Experts of a small language model: 32 SwiGLU neurons an expert.
Below are experts of layer 2 (counted from 0) of a mixture-of-experts language model. Rows are named router (the router's row for the expert), gate (a neuron's input weights, with its number), up (a neuron's input weights, with its number) and show model dimensions 96-127. Each number is 500 + 50 x the weight over its row's rms, rounded and kept within 0 to 999. Numbers have three digits each.
Before each expert's rows: "gets" lists some tokens that make up at least twice as much of what it gets as of all text. This comes from a sample of Wikipedia text that the model never trained on. Tokens count by the router's weight.

# expert 244
gets: "\n", ")\n", " |\n", "-", ".\n", "==\n"
router:459605510443502429410447541465518469406507385486465558486466496485510537454466513497538545538601
gate0:473499409560479496543497422514546527517445461428510557422484459428523552380494625540507527426537
up0:530439521557382487561474472510423536458547582547457526420457549573439418518500514565477430442512
gate1:438495447535512467527539451505416476527506388619539476522475528534584474509569483494475513542419
up1:465516450536469500554494470501418519484537366548495488477506535519617506527509512424454462514484
gate2:468568538507439490561478534491517555511521530477444522505537555530493513406440527450544550472442
up2:523516442499402537493493564540561477491657484507446487548580517527539549504392510429494556560468
gate3:586547544466460474550502529466549466514482507510484490523560565603543455460487510587458482492490
up3:489589453526486442529547502494433378493546459550553450498518467571490380547461556497423509535550
gate4:606504487593478519545464504409552542379500512528570490465470550415412563386560537447516475487601
up4:521600545539513487452519547451471444415470538554446371440546531557439407501544536393497513500547
gate5:470490498492459518533489539555560465478517495419487558469435542453568552389503567528503573435470
up5:449591497473514533439431494536432511535539476471466570544557507512541381570484439409440481519504
gate6:522502500457551387526486545559475440531502522486510439386505579423521434441491486452552487527436
up6:565501544527476463473497508489487521442442467496486580479490561507489561447506522583483422381439
gate7:426487518562552414463507529456523446471479402474435474471565539460447543520414449506491500525464
up7:517438506522477447479520497497474482513605434515444553450584521434492499526447402456505541502531
gate8:450509459452502521418457552464468492501534488570471501587529572408518551428535487595547474559463
up8:525504491485494484500591424533515511495511544412529469445559448550499453501463530476489497499477
gate9:512520455515441461528463540486540506468576516516495412514501411529533436454514619488496541462512
up9:501554533514461529516483487440541491524468445536555437517551476551487472577512584501423550578529
gate10:335574383573484527500503479521502503373487350479472525486499510598453554511444451408542477440507
up10:297563408525492553546482539510512467373541364467522489547519509568468518556411448430513437494508
gate11:469500462519510527522516465531485498506494425445481423385439477475527604421543445417602431527490
up11:591462474430458488596545477497480526521517550485546558495560489455543510490524537539481430428425
gate12:453569557554520429496517511515559549457503592609468515473417546480486513554380563483468524468431
up12:471448490482496510486516485483443552375531464465420454539512576508468416510518452368518525487489
gate13:482528538386382503532499509485449538516516532463530531569461544512585543549536469456527495496585
up13:497486448534543509441508479523512449482540514517382472389455495483485492530476561526511483459432

# expert 250
gets: "\n", ")\n", " |\n", ".\n", "\n\n", ";\n"
router:522580532443507546438461542450507466433509488455515492484474492533543510432479542543524568513589
gate0:408546511523509533537537531365484449534511464482472430562502522565492471477562591438404568524489
up0:456452504509477458467495450533430477486540459531431538528549461550470505598513573476554518532545
gate1:463516460637534431494548472536560462493474482447536455464399424538447460540496489547541462490478
up1:480521511565508537539419483460462507510503475576482508549510511505556542587497526430538477421612
gate2:490584409559462479557551477467560446492442459577551530575497508537467606564513417475513424477536
up2:516561581507447478465470496565436515441586507367441436461552544509529537444508480586512561505409
gate3:437473554508430507475468448477488533454514508467444554420545529597465449369478472461538440390498
up3:520504482469602446533508539567538528605473436439516509556418409416414574540567550509500468521527
gate4:548476443437511547454532497472553509524488475529425536546467531459456477416658507522611497418514
up4:507461436486418509555537502509573484556453513553448515532445461433488529445562565526560458445506
gate5:445524486480517534437382486450472594549460504536576472424532456532535516599445510484413501500494
up5:447440493438538506477553550556544427545510477385440482539399463357473542471527447476560566499492
gate6:476502477510550542462437489398433540550515491418421472526540523468481466471463536573475555559558
up6:529494502461463496526499531571493477480429493544522530497526438455445532545509472432481499422487
gate7:425580471516543566518456509546550520396391488436548424549458470466447484376433483536397553435507
up7:490518497487539563501459481574540515365434479451550440537485475497444487415520534579486546489579
gate8:445533437503538547587579546554512478441566458468514450540430441491499526601439386426529532454515
up8:550473555474405460499527523433569455502428448476482572572466487450448559427462538472443529541440
gate9:469423474506392518552543569569558451473607448482453494461622487519436464532637556401574489539532
up9:560510513574522482456530470469505494566518547481489510548447520474493566498478468554425460420522
gate10:468553474565460491534534471517450464508543471420501432626473439560520486452459557417457564453485
up10:446382471468564506460547435511558520514440518528464497464483540445486519536499477544541540545587
gate11:512476475490562579537477462622487516438453519479436510467462430559525583421436507461381467470521
up11:450520510481480448484513448427529405518566574496546467486548507409520409567540410496625534518524
gate12:477545468449441460416524571390464401510527512488518530568555416489541511550495569505507488568431
up12:493436557439478452450526444548493537529503530470503517496529507633483515523567507532571542494490
gate13:483542440546510586457485556459455528423411457462583538570518477502486511543539542419580516512543
up13:428574498578554400420555498501485553453451505427561494614481494477515473455505521497487459499483

# expert 32
gets: " ", "–", " |", ".", " August", " June"
router:590591543491489512493467473447443464382418440509495515455490523582604555519522574505400552541554
gate0:457579446498480439517486586467534574427435461431536481512466530472543481508521425478411575604552
up0:432544408507530464502527558500415552455550474521527505560491538474525521581568520442412547541537
gate1:523561593537542553502510486442454505458455458467645408492584618540461460510459590475520505533568
up1:426446508527435524435522477434593495446475500457603450500504568567518461408509466498448465581489
gate2:461528525410451542467502474375460540466479439501463458526500523553444518537417603424553504482489
up2:515592483485465456509444504524475504473503488566534490647516521508501393540605519478480511571490
gate3:405538529595520487558423442398348496444546421495394528518561582550539455464610482463445473440492
up3:519549433537412500437510516486511491493614550446538491474503510521510490538475486426529482506421
gate4:420512470446495516505575454448520413522433456519451486542501500439524481448458547485471545547523
up4:501515542434627534558521440536447381523422510508459446403434552526483485462523541550455407502587
gate5:501508642479408551453442503482467523379519589456501493419506531565511541523482541539442539560498
up5:521530502529491564465580468532476514504566550506417421408547588544528477450582512533424570426551
gate6:526531578483496497524556482525506419445557544563535530460467553471566509541477533555562508573559
up6:481583578566518424562645471466436485453539452556526557468497599453551546455543525512576408492495
gate7:409505547607510555534485520458480596460514423470386563583515481468454396437539521503517471443508
up7:437494508512518508528505512490468506521512452504441461547507406519504455465448520476534420465461
gate8:547521587464373503470533547463495522546431498444426484507483527495519506530473640513501445494518
up8:417569528572452474485525492527518490524482551527437518482420555591507459553425592462481446436493
gate9:508616517475511587504470425453471430452476464498490599403465497475507463478510407581538523507526
up9:514429444515417422469583481471538514542616502494460535574471488476459490571456501447520472492462
gate10:529611555462525481505526534484503514447450514518476456497617496466554399438523561441517398448540
up10:489617453515482505529567489456477484443537494441491441457577551453552395472489578513505438475525
gate11:522642516553481374563497469486543596489437417506448540433556510456619460473501449446489493480474
up11:502433524380555515484511540557460442410525577609496491476447478461492536480569548504585549523521
gate12:408493376536461412464461519532499518512576435628445543558542466569635523614467520490455500521481
up12:594499512443462545478519470542599575503370440385504428466481528413432481535465431522671487517503
gate13:522563495468560540517347471513385451487482452516549513564396473480520529592480481533485578535519
up13:506443431498447475551571498504484544503492518490409492435564465619427497412470467520506517479482

# expert 37
gets: ".", ").", "\".", ".\"", " .", ".\n"
router:489577436572513510539484443469535502518456475518465542446475529567483494475518475498583525483490
gate0:404522521565462414455550387506477596536500493522499581529505475500524483619581456476524540503477
up0:542468494483524556428467435547396483391533476504471508490539527529506664435583537559499493462557
gate1:492486489497537557433465487482497447611504517483496584431518570541579512407493471487518482492491
up1:507453444521545556518501453527479502565478483478495494471576557439521534409406492530427457463429
gate2:591544592607523410483515460508500575450563482573527499563478497453587441602518571418476481541543
up2:493455561547507481543610607481602584468476477480536522482535441488500477451508519435469570464536
gate3:507595534568567521531411511487468473549565487512459581482505552408545516429521578526496459412451
up3:473482434463499398523471523514547514561505537479485430523547524532549486590459583507465550448408
gate4:492551560556487366426432499414494567558516481499451444523489588466430523477529498489498538377441
up4:533500512542495387542478485524505525465498451500484533526477556483447501457541512480485556481396
gate5:524524477508499483516496439527538537467436502482430515434498515497487511536584481482505510455430
up5:549614458566503486499516513565532572427439477493478574493472530515438491547554520519408464501463
gate6:459520477461499510555591510489430447479405525446518426565413521456485473546486518543443532540494
up6:552576482533520465550577362463498351494532591549524499515479506467472495432530555580541520516557
gate7:572561611461526460531617461448489569456532507413483503528512552476386524423567484557485470409519
up7:460378362483547492473384459555475479524507540542519463528448537415579472564432473527472513535525
gate8:516465451458536505427456569476480458525541491554487450416607522489614580479437586445514474504408
up8:503524502403504472424518610461449479499535466539520431440551460431581476444463511443516491533523
gate9:572561483532505544496500476492445504575520476469542474469525560502439466535539436518472537491523
up9:476447539514468546497466449497551505591520429422584544450541469395433546493531457547525574550591
gate10:567542491443551443437486464537512508519518519562448525512560572490485506439588504503528492484474
up10:441502471538438551542553498435518461552449469387544449480433420604514491550478512493462489472565
gate11:467505486537444512510501590549544536546463447418421458454524463618464592610513626557487482519534
up11:500584486486531534523594366511522378529404464511501439545433549554519491458474520413498564437530
gate12:477597479455513469480503479417434525459534493424492546561498418473454475571531439524479461598465
up12:467513578524493530568555464536495551559483443508545510536479557532508578403537524565480525429443
gate13:579457481473499610517479486564571485547452517509434503455446594439473574510424534483560455530601
up13:496469486602560518607550472479406564459519464483538428450593490527497522475531467544553362508453

# expert 248
gets: " ", " (", "(", " [", " (\"", ")("
router:473571485453392503491440503449530546478446563461470549506478506551460537464500558569455535571525
gate0:535529485465475515450475530465550511523619522463528552510405599482437535414467492477521530445468
up0:484536421580481562590549483462465525535470399539534546491444468550397482550458550606514418505533
gate1:545536473391446570452518505416541498459483549512471517442542546549543436552398423426475598453510
up1:427433527476565455566541574496440541500515589526434501548482418443408505447506395389513490483461
gate2:445539471461419479555580426530408521490526475480414531545531451520507412458511516539544490466546
up2:490464568533653516507504580475462478596501547549514419419483478523506518527531411351484476549515
gate3:458402502538480504408492497535566491541575449482470521599488477571565572511548544536497509526504
up3:443485453521527501502492519488506504452563429443433485519486467532517569553528515491490491507527
gate4:481541453501481450512504483514506546620466582662485514568419441422468534564499506537537476465459
up4:573530533462414532520486441549471517433535448392526474508527595542500493424503551495441526456542
gate5:537572514509546500483482478457456461527515647518457543492502535453538591523576603497448408503435
up5:588556479424499491489498474529461488444477575562515423502441505494481543473470447463555468583479
gate6:506528521517382460514509522413517587518513475474495503463444534543486456495503542572503562456421
up6:495465514535446506523508509472539573433548506485542470428378516473511438560510576557522545488395
gate7:480563579516501377407473482518459589458480485504614481492499487501489479447552580582492380529500
up7:496521411446500400411371503515466504428428533538523525489414364466557404526499605537472445556483
gate8:461464475496466597421514482464546505469572542413514537395599538552441526484503550478508451521548
up8:523491470563445568427500544476489528444468497443539520425529439589542441488582508467525460555534
gate9:556544558468471484511441609463497526461502478579508576534491487393552485448447406442459487440452
up9:524459444545566465491462443555483567541497474531463585559542524548500550446521583489617505539495
gate10:468513390489463555527566530415440526487486465518457432542464436486431527529498589552527540435563
up10:474436517519539478452464494559528428557542464494460591467541504579521436462515478489524463536419
gate11:495579486453531455543494504541548522518562491483589519515465475555526459435388511593468453447510
up11:487556491476485434507519523518458481524530529560628457543378464537521476471429511558494496512546
gate12:465496423470551422457419462420494448570525600489442564547459391531519486403568517453529501512395
up12:515473575467456439503569494544549553504497483469557543477454550433523533463413461496550418484595
gate13:529480460507477507464480488487446547556535455378412495547541561604461465490486510503484504558413
up13:540477514528476586520515502444419531605585448409470559511476512512388454498508483546517505519518

# expert 135
gets: " on", " over", " up", " out", " in", " into"
router:462568559430543466456481581496485455540418485339490538548517513677483535383402464479474525458487
gate0:376567483467565427534455530511477486535448493538424481404493535523556484466462438434485519470407
up0:540526544511418464464501530452481457460497536433564517421563589518532455330499497536557460488536
gate1:461372467422541582501556490476524473549402507523475603456449483485536503588502525506419468494613
up1:482360457444556635470510540477486486560375498510460581515451521458586440603485511571478501511588
gate2:514488446430431507470500520547463545508450509471419496497542546531474507491461468504477487545397
up2:404524536482499490563583515549504508509500463418532483527499515498494442487614514442499652499484
gate3:515557438451452452573457509535496585572515463460446586529545462518455469354524604521505506490550
up3:406493574448561433582545425533543451551487520604405524553492490430517598484462563382533486437546
gate4:521478451548477531374452498461550546493429482495540610435480461521601467454478556517422597473470
up4:490563446509457475573479549542433507487581414506524438398467465524427487489483488496584496503472
gate5:464561514469442478479452583439421491479601502366517481587556576596515503422505434466505602484463
up5:550542465500461518494454462582431539479573458400529526567514499544513557447490515525610502456459
gate6:489483488409473473487528449580468547501447481472538362509526535418505544359437413501542558526452
up6:533470533527412511532527437428487494546420505386580432537532489555532494443393552464604417599465
gate7:554518510580562537362506533570561410486583500429475511446452568445452488517544499438451505483510
up7:484544576462624493457512527445488480442486553528502526471455538458429516561543500507477407459524
gate8:520523552485501458420570532467451533497527480460423559574508483488496543345459535543558510401578
up8:491505514453564473534566550471488500519542479588472557550486540509446592479429466508511434511465
gate9:432508408516529463448493530548492505541528484547547544489466557530516426536470520488426502584452
up9:489573455419503529499399482505483443451518471465539413544533478526516467566533512523433382592500
gate10:486507445444469483456538503486402551490459475510539491571541590509472548350509496532582466401470
up10:433545421526534449489537453503489564496537492464534449517588481520488423354586487502535429471446
gate11:381512517400516391435490534533402435561497532487549456520443527582403500546428478411525566477529
up11:495469435520574556575537518524484400533496445584476592414436525438491490640440521526390422528528
gate12:412539523516524471550457674561569424477481477424401487538528514389453514505525515422510471555528
up12:538468462416507600562512472503527542542565544526577417504464510539500487426552407556556473491465
gate13:469510475520485453541524565482502558466545466442590522532492533568415467372423450457456574482477
up13:488432522587450495512544552487502556534569475489461522499495516531511493485419504461441573546520

# expert 63
gets: ".", ".\n\n", ".\n", ",", ").", ";"
router:527580457498550518469425460435569414483529495514547487517484435608480511480548473512526467482530
gate0:516582581528450488552509488483449491450509468502519495467547610581562556443530420518447529545502
up0:509544507511444481565503510403515387453570518486504503486556591598525533488455442572433514452515
gate1:463515435563403478529620461542435523517428452527462558430505480590476502552439518523463414521445
up1:485529419457530558456392559573594432475461497429513562596469527466452485484477442508518465460458
gate2:505449495542434425450375474565625532524554591499568435533423486547552501468529475447583566527525
up2:459496414525464511495554480517426639438493463554463554367563583461480384468568506433427481528401
gate3:496550544501516514416410505553490535529478473449532516482490468395483493484485531401479511438505
up3:460437552434429422511415438447460461526612485412407556564468421568488501494499473534456494437480
gate4:450642438462527523619612391542490442477405485510432522555482557545479590427519476583432510430486
up4:468364507576522569525425534598553465535465558570571475539503533447514552509451586506559521464554
gate5:463450495516473513462482508503502489434521475468520541513497523491508628566534505513513589522641
up5:574591478490554568480450548474472468467518517583466497536423500554536585539516533544488525496454
gate6:528524576617430455496435466359537541470545445543489534482617574515491449527606459447483442477529
up6:469488522501472532488413540400568463453525509605523463499539600454543457596533436415543551537519
gate7:474452408481485536544544511472442491467516472540423561525533559525599523469477482546469471488489
up7:517395430495563486504537460513388482547475475531446545471438551549545445516462489579490497519475
gate8:466541510476554522542583534476466489496551441534446525536586458503510581554505589444501483552516
up8:454437448438479435452386466487526438589458485547545527534520484573532469653497545414465554481441
gate9:595565480509529497549456462506511488521435347508500537465472518425563516454502537521474466501422
up9:566463547475490419435422384460418477499492448491542504506508530586471535454461472507551533613490
gate10:486485451607516564360614561449532512559505435493533558458525517569485493495578530525541456450571
up10:508499499425389494546652482540405453493476513443487440490485495503446539389468551438524571519505
gate11:568415488563555475593344476521473464545463504557530562523466500443462543581490565571386513522569
up11:509427442512572521524469466553500486443407382557443523511445529572579576528545487512493483509458
gate12:483534430462572528497414477481540483508511536617567463508491540474495590520501415533499456526483
up12:543427552484437469539574525557484618497542480414452547447532448554516436403521623456475533481549
gate13:506609559473490485454481478482511497512527533557533454512526578508599500488511433593407526488481
up13:543653518457570518497480455481512465543523577525494491573518515488600526499539483498405528505505

# expert 108
gets: " (", "(", " [", "(s", " (#", "}"
router:499529409494425544442445425430512583471417476501455497482482561519515509444398530573554451583501
gate0:503563510463579442469381534515513631545508558477389504558435467504499522502490496499508434474492
up0:418639564422536490511488405479448569516500530427470557492485382527489461461529350480512500501463
gate1:455545450559581529501509470590395423576485406530552557463460601455472506547500505573469534510540
up1:480446533481396469490481548442563521408448573486456495578529431506493463440510512494485467540467
gate2:523597432470400551501482487600455542420508554434437463484469457455652474474582537521496529521527
up2:489519544517593514611502487450510520537508509510465517542562571566317532477510510457435463517463
gate3:495504503455493544515543551436532452469457479545536599469549486560389541481446412540385554560514
up3:525517640570481511479560516522516451553406466438508520498528576527534419545532478543534445519496
gate4:534505608427503589444453507513508439508516482424530509416504592416505480521469380528570519576479
up4:437490480507493435485565517435451502487480505451546511608451476474575463474497579594509450511590
gate5:542473560524527493473534569499459461455486518501476412472507584485569537588516514584527476464510
up5:418530507468538503505417472564519502530517499474583495527472508480455525503500434478530505506464
gate6:560501558546505547536405468482501585625463483521581443501454550489484542471608610519529567457486
up6:447479421453414445553519578498511487420462492497453491528514564435532485471392440495550432444440
gate7:520609564497474442466517530418540565518522661411556569488457575501552550542433543486482464516505
up7:460530590439508479491520506539545534456548602453458521525391563556547495492461526528486481544445
gate8:512497414434422506589474491596412522516463495474392494445533526434586413560495485520545466418465
up8:504588508472511426452545453508440510583522550509425509509473527572438513532470530456347462483590
gate9:482498533558521565480417541566449513495506479559433504419553520572534496551438550493579500481408
up9:548469446488562463444493472491482597424521551490509514497472455502516502486523522537409494469473
gate10:559467440550433520532541520509402427504510384539479515568492506550608572544544502496596440507479
up10:463432498530423528536517563522542437484605491475510563498462521475631524535536492445567479509526
gate11:507517492510502444428430535511498470527419545358475382464434560419426496581553486522519391475526
up11:447442419479461519439476469448482611628469463550516473480441537478457492485528406476565472474505
gate12:547465415588500429474464472415528537475537508548489519568403381592523493477454534514401507509467
up12:562489479470582535507460548475587524539410552577496431449497579464444437419485525499509502448469
gate13:430481477532546477476485504505505510473450542463358494503447529510527530467513574556519554531443
up13:549525553399488508458501516453440512574572516437421518423515458488369446530498528562507515413477

# expert 41
gets: ".", ",", " .", ":", "'", ")."
router:535574440572453497529488428443472508529401517485435491456448486593463544537550499511507539505532
gate0:553544438524497588466471462535520589624509407401516470517525456524530590515467487499522514525459
up0:429546501464462462531481550490480430434490536519537555475515558420533477556578478570517463455470
gate1:541519533559436478505478543480454531551489517534515456475492531554659524506572468491483438565480
up1:539441549485485516494482484485494519456466575505490510474523528415583488466513415569540453405491
gate2:503542403521432541439639541491568553585476422487446499495452465556479634514480549467534550424456
up2:510547603477479488548461451470503473470531530502458474476555494452560479455442457557496547527496
gate3:566528378543395478517488435462518514533508514513483539554565571590540626451495498488463469478457
up3:469483470400545491452507447480555519443462494445516476473511470407452475438486475475520473521563
gate4:437587448552517503586458519500384482486493463470433493545431548505518478517502488465539462462426
up4:510526536512603533492433557507558512540548498609431533541548549507589538616564507438485494440524
gate5:478537367464473529497568534431544491493465488510545566548491499510601604444524560592475501461490
up5:456530575536544538432521486422432529550591441416476507494498507508383431503501459570497477508518
gate6:559479522561438496527568502515517371481513511510495452443501553559511543490549608533472565520422
up6:444503508507614540457496422411497629495499519539584534542511539582510486481466485489450450525524
gate7:592502459497514469562576565476459573571552474492414486467505550527463575551463532462565441470448
up7:481547537449458495524413502554497498447487447523491494451553456495541471463427481489526522524510
gate8:484451559575465431450551473536507445486476591475558449488530492475525401492599505474388497544512
up8:544533455477531527532484514466473629515531440493479466554478514483418540513501569531548501503491
gate9:488543473407519542547533548550538456474493530456475468507559512516499439490517480605503515500398
up9:488508516529600438487497491496569505486510533497472465484538492526495515611448521388523395496508
gate10:490588441527475563473483512518533487499526507488427501496493380390486497544591541560452544510479
up10:482579470525462519477535482575567499498500467427514555468545417468495540497632578471446551564510
gate11:610600477477426560600486479498472607688498435458382488457527504497495594478530523542536440550448
up11:462470454425432573468518426461464484535446470570462447449547536538571476481549490490583361537453
gate12:565545487508423507462401518492497481457479491585465422465532494562443653517488580495575486508508
up12:598397518520513521516448569525531488456570534586502544499492552591465530593527516563482462480500
gate13:520511433463510504533496507512518510516537477521463388518500521548499393584511449513530467496514
up13:566448500555562436504440606497549469533560528521476530459564427520493492578474507368447467549521

# expert 255
gets: " (", "(", " [", " (#", "^{(", "′"
router:467548411482458521407432415421512554485408474518482490453433536574477501485391518528490474614484
gate0:423519469525497473526449498473500537526467480447532524528482509407390488579573479527512477621546
up0:409501512405529482463438498492484516498455452422429501479533509413459384522581482494490499595449
gate1:439560509548501540453521417398481498423625476505423498481478501530504392475501541533510478488548
up1:459481543468487546488451558463511519441569451443431506483476491509521462432497612487520452490543
gate2:471484482544535606495507420432435579465474540438535445505423367486409499488444528424534452561347
up2:542509533556488448511483519514506549500494483538500586474616567549578491522528474546483425431584
gate3:495537562568517590492478431469511513484530508482429600503549558544462468454574488527510500513471
up3:492517479531496557584452408552485494480550463497502588472537446494448486563490524516482494558552
gate4:514492421463494526503530545520451477403550541430606446402454570493465501524443554435576463423589
up4:498496495507425405489494486500472463564508520444557419497459546551454510543516540596469405526491
gate5:595516363506459624509487558553474476472463489547440465447505523482429554470382568567499475477504
up5:477461514527593536453476483515606508497427570423476437543544549467456487511600525477518515519524
gate6:408558446559537543541495424477523529525526425517410450542560490473459492533484577439534457569491
up6:556438452464476447484463567524500499557437482576590488402442513500529458464550515588441487485509
gate7:484511505527453525440456544437638503489500577526469470533514508419448517444554485433595537474526
up7:579511477546546551551536524471406466456523552542497485595516487474511525469475437513484542523531
gate8:468528489494510500586491504530502544549500510448441527434522523521615407506455492468470468544409
up8:508507514514495566558506577540429558534457556559627551455512501556509483503458601567437467574479
gate9:486497496492546539514483545569488574543510456422498368546591495530546548498330534452552450527419
up9:446414573498498476582518429479509426562459491497489530453495462532582496535576524444476474504527
gate10:453488485403480404475445434516424422536554603562518447495542427604499545441409543542514526492458
up10:549489507526460565528492525504544557507443467640501485536447522406530501516556472483551525425545
gate11:417500479475472517439519453427558522454554541458534456529523449485440474575498484445430524487561
up11:466528522442516527459531568464564517459534531483456451547462428559514484510553530444469454509450
gate12:549507503533603483515390474491537584507477480448511455507502497452469448422469513516512435514576
up12:457495550503495485549670548547422499601490482496584516494566516535524576503476452499506486534476
gate13:401440430574437444601480495534479569499481445535494474561504491497473486588525498480536427581516
up13:592477432423428530428613595481533494414532588477506502538406477509523500411483473511476449576581

# expert 175
gets: " August", " May", " March", " September", " October", " November"
router:609536491518511470485464510448450469462419412454507521420497518507493523499495550485455519513570
gate0:413500554482495538481468443526485466530531535478467539535550530498414522513514382434538463549543
up0:524531510519594477378544503552525515501546532503591548480572555532529523529516532457502474477487
gate1:547530478514532460604489505548531420491526420486463445477527524602504557479511532506501435490501
up1:612549388556527469634505475459510351430493457488452548453484451543495514469552501478536457517470
gate2:537514545608498484428523587408435470525461446515510491454581520593546480527527508540545544574573
up2:492612524468507526529513470478509483452451543492520447539461460510492494512472456451503518534537
gate3:492516492522588505586502470426466564427409483445519502492517422475537501364451435497551533364445
up3:488538502500481513459523507591519359538527459524555462517521571526463438534443538461512460570470
gate4:530460493591401521452365459481465449472427522464566573450527575459555563564530536472522534489424
up4:515611466436519613457482488541500491450464520487520486476517491556493495483491621423500435476515
gate5:554501465549421511433556384449441454511533524501532505412493552466433525454591509388473593507497
up5:526460462533376467490498481488469554493519473524567483445441588595467462542495551582607456500529
gate6:494521552550503493391544475402506485588441558527449477508516504505568491570407523499511552444319
up6:466572552502395518465450627537446501508477489471490583535446488507474549532451476495506547485506
gate7:551419531521448467543491499450392533542512462505414529458452492503510487411531455470471518532381
up7:476426571587493456515394530543445504583474469557428553490439462574512494411539392512528550466444
gate8:585596516523489527511545575498558516460548578482497499587404557470440545482452466492428492425568
up8:486487447479545467600404462570490562548510470553477532573613404562545457548518503510522495573507
gate9:534532478516531490487578404450463478602489565433519526388556587385550568441540557405521519478460
up9:560520510432504526557431452535581438480497462520494530511564480499553462465548511496613509510416
gate10:526562473547406437513513534392531524495410494517595423404544496474529492492411488449480592489477
up10:493538501505554514544506497540494490466564510406454629554444491475500553434551472493489476387455
gate11:591536570492564588583486480438478572476483448436518470602476514495485481501519396465508518527491
up11:573555480515522464457527461505408524457458500436574489495538549549524574457583428516459483466458
gate12:532518493480431538501443456403527593501436452495482590473542474400570536557426512485417519481519
up12:488567541523457525462486447462565512533458454526481558479543473389538543543430476425462517486556
gate13:519508593529519490445493496452431511470627577430529499422614478549474439445507495511576399516501
up13:458429448518453578533600453508662513503382412563424416524427565584502580397553514470484507467563

# expert 157
gets: " on", " in", " from", " at", " On", "On"
router:398617572524495493484494530473584492513462462447458530562424577633411562412500458446546504476441
gate0:461465500619492476532539501407452558559512480470418421578530496525506568479431440468536498449523
up0:508457456435612469470480486586547478531436509551582432472462504447497586479476499493448502548554
gate1:534433516550512478479386559477539553523561421473475555446505476435553429510552469497400457494424
up1:527507501528494534521456513449590440550505454526509513480507393503600559506476493503364538474515
gate2:471648547505579435485473583487492576533495377524520564523429488472513515546639498532481546463553
up2:561552543490567453410501590558569566533528421540545469485431466470451496508641510593470555454549
gate3:484556532504518498502505572501461547516548506455573508488545394504574483411579481495479553467416
up3:535533533543397429535495573486521514522555569455471425529467542544515522557600545426494556500498
gate4:510504490569531518524419514493487487556507567553540498460452479471497470577555476483475506511422
up4:476474487442505456427493485510493492465502436490508535497503480489459524508436435477454478462570
gate5:499591537574546431502545519388583528495453518446497462591562482543458557344495500460511565487524
up5:506560548564474554444538509453556521469489552402454422576506576591494405328439452501492579532526
gate6:499565571418441510516563517402484499485444477472507574507513584510555544534479540464395478542564
up6:480463517457452475437588568588500486491440449512536621476550611455551552483455442504449568476534
gate7:522596444467477513476468447496514550445529409516417591606505455474572522593510553491527510489559
up7:486468580536493478585547530568496604516542531479541526513414527407516505544534533509500463511515
gate8:525655515477524409495458455409411567498454550407412432549523455453430346455480420538485480485452
up8:518598461497533488415484521507529580533475512471463419469549507505465413502420452553547537531448
gate9:481524599508494516501531439456529533538490534516472486517562471564436507438423606394540507516524
up9:489609513548480515564430486456422449602506519480483456446569514560489492470474574420588471530457
gate10:375490506506446542550502595354427422412494587426468503481549440476408503484440400451572480448475
up10:567510559507582536421474471557499605549512408533608549393435665539642455585556604517509521551443
gate11:466591517591466469577494560534502434470502600417517549454468451504528538521538415499615471439482
up11:400452485480530474523425455544530403523529468526509458428432504472476616580568496430469541448522
gate12:472522588556508500461540537514526387473539473568477446444561582571588616427546548507554575491537
up12:506425485488425464491513522552594549476446536601604546444511632477545588509591516556526555393454
gate13:544578519590503461514529537525507529480525487506557432546453554488487630360550444535483478342487
up13:553426540382494554501512481512483459424461507498557531389522459539529446602491528433493459629514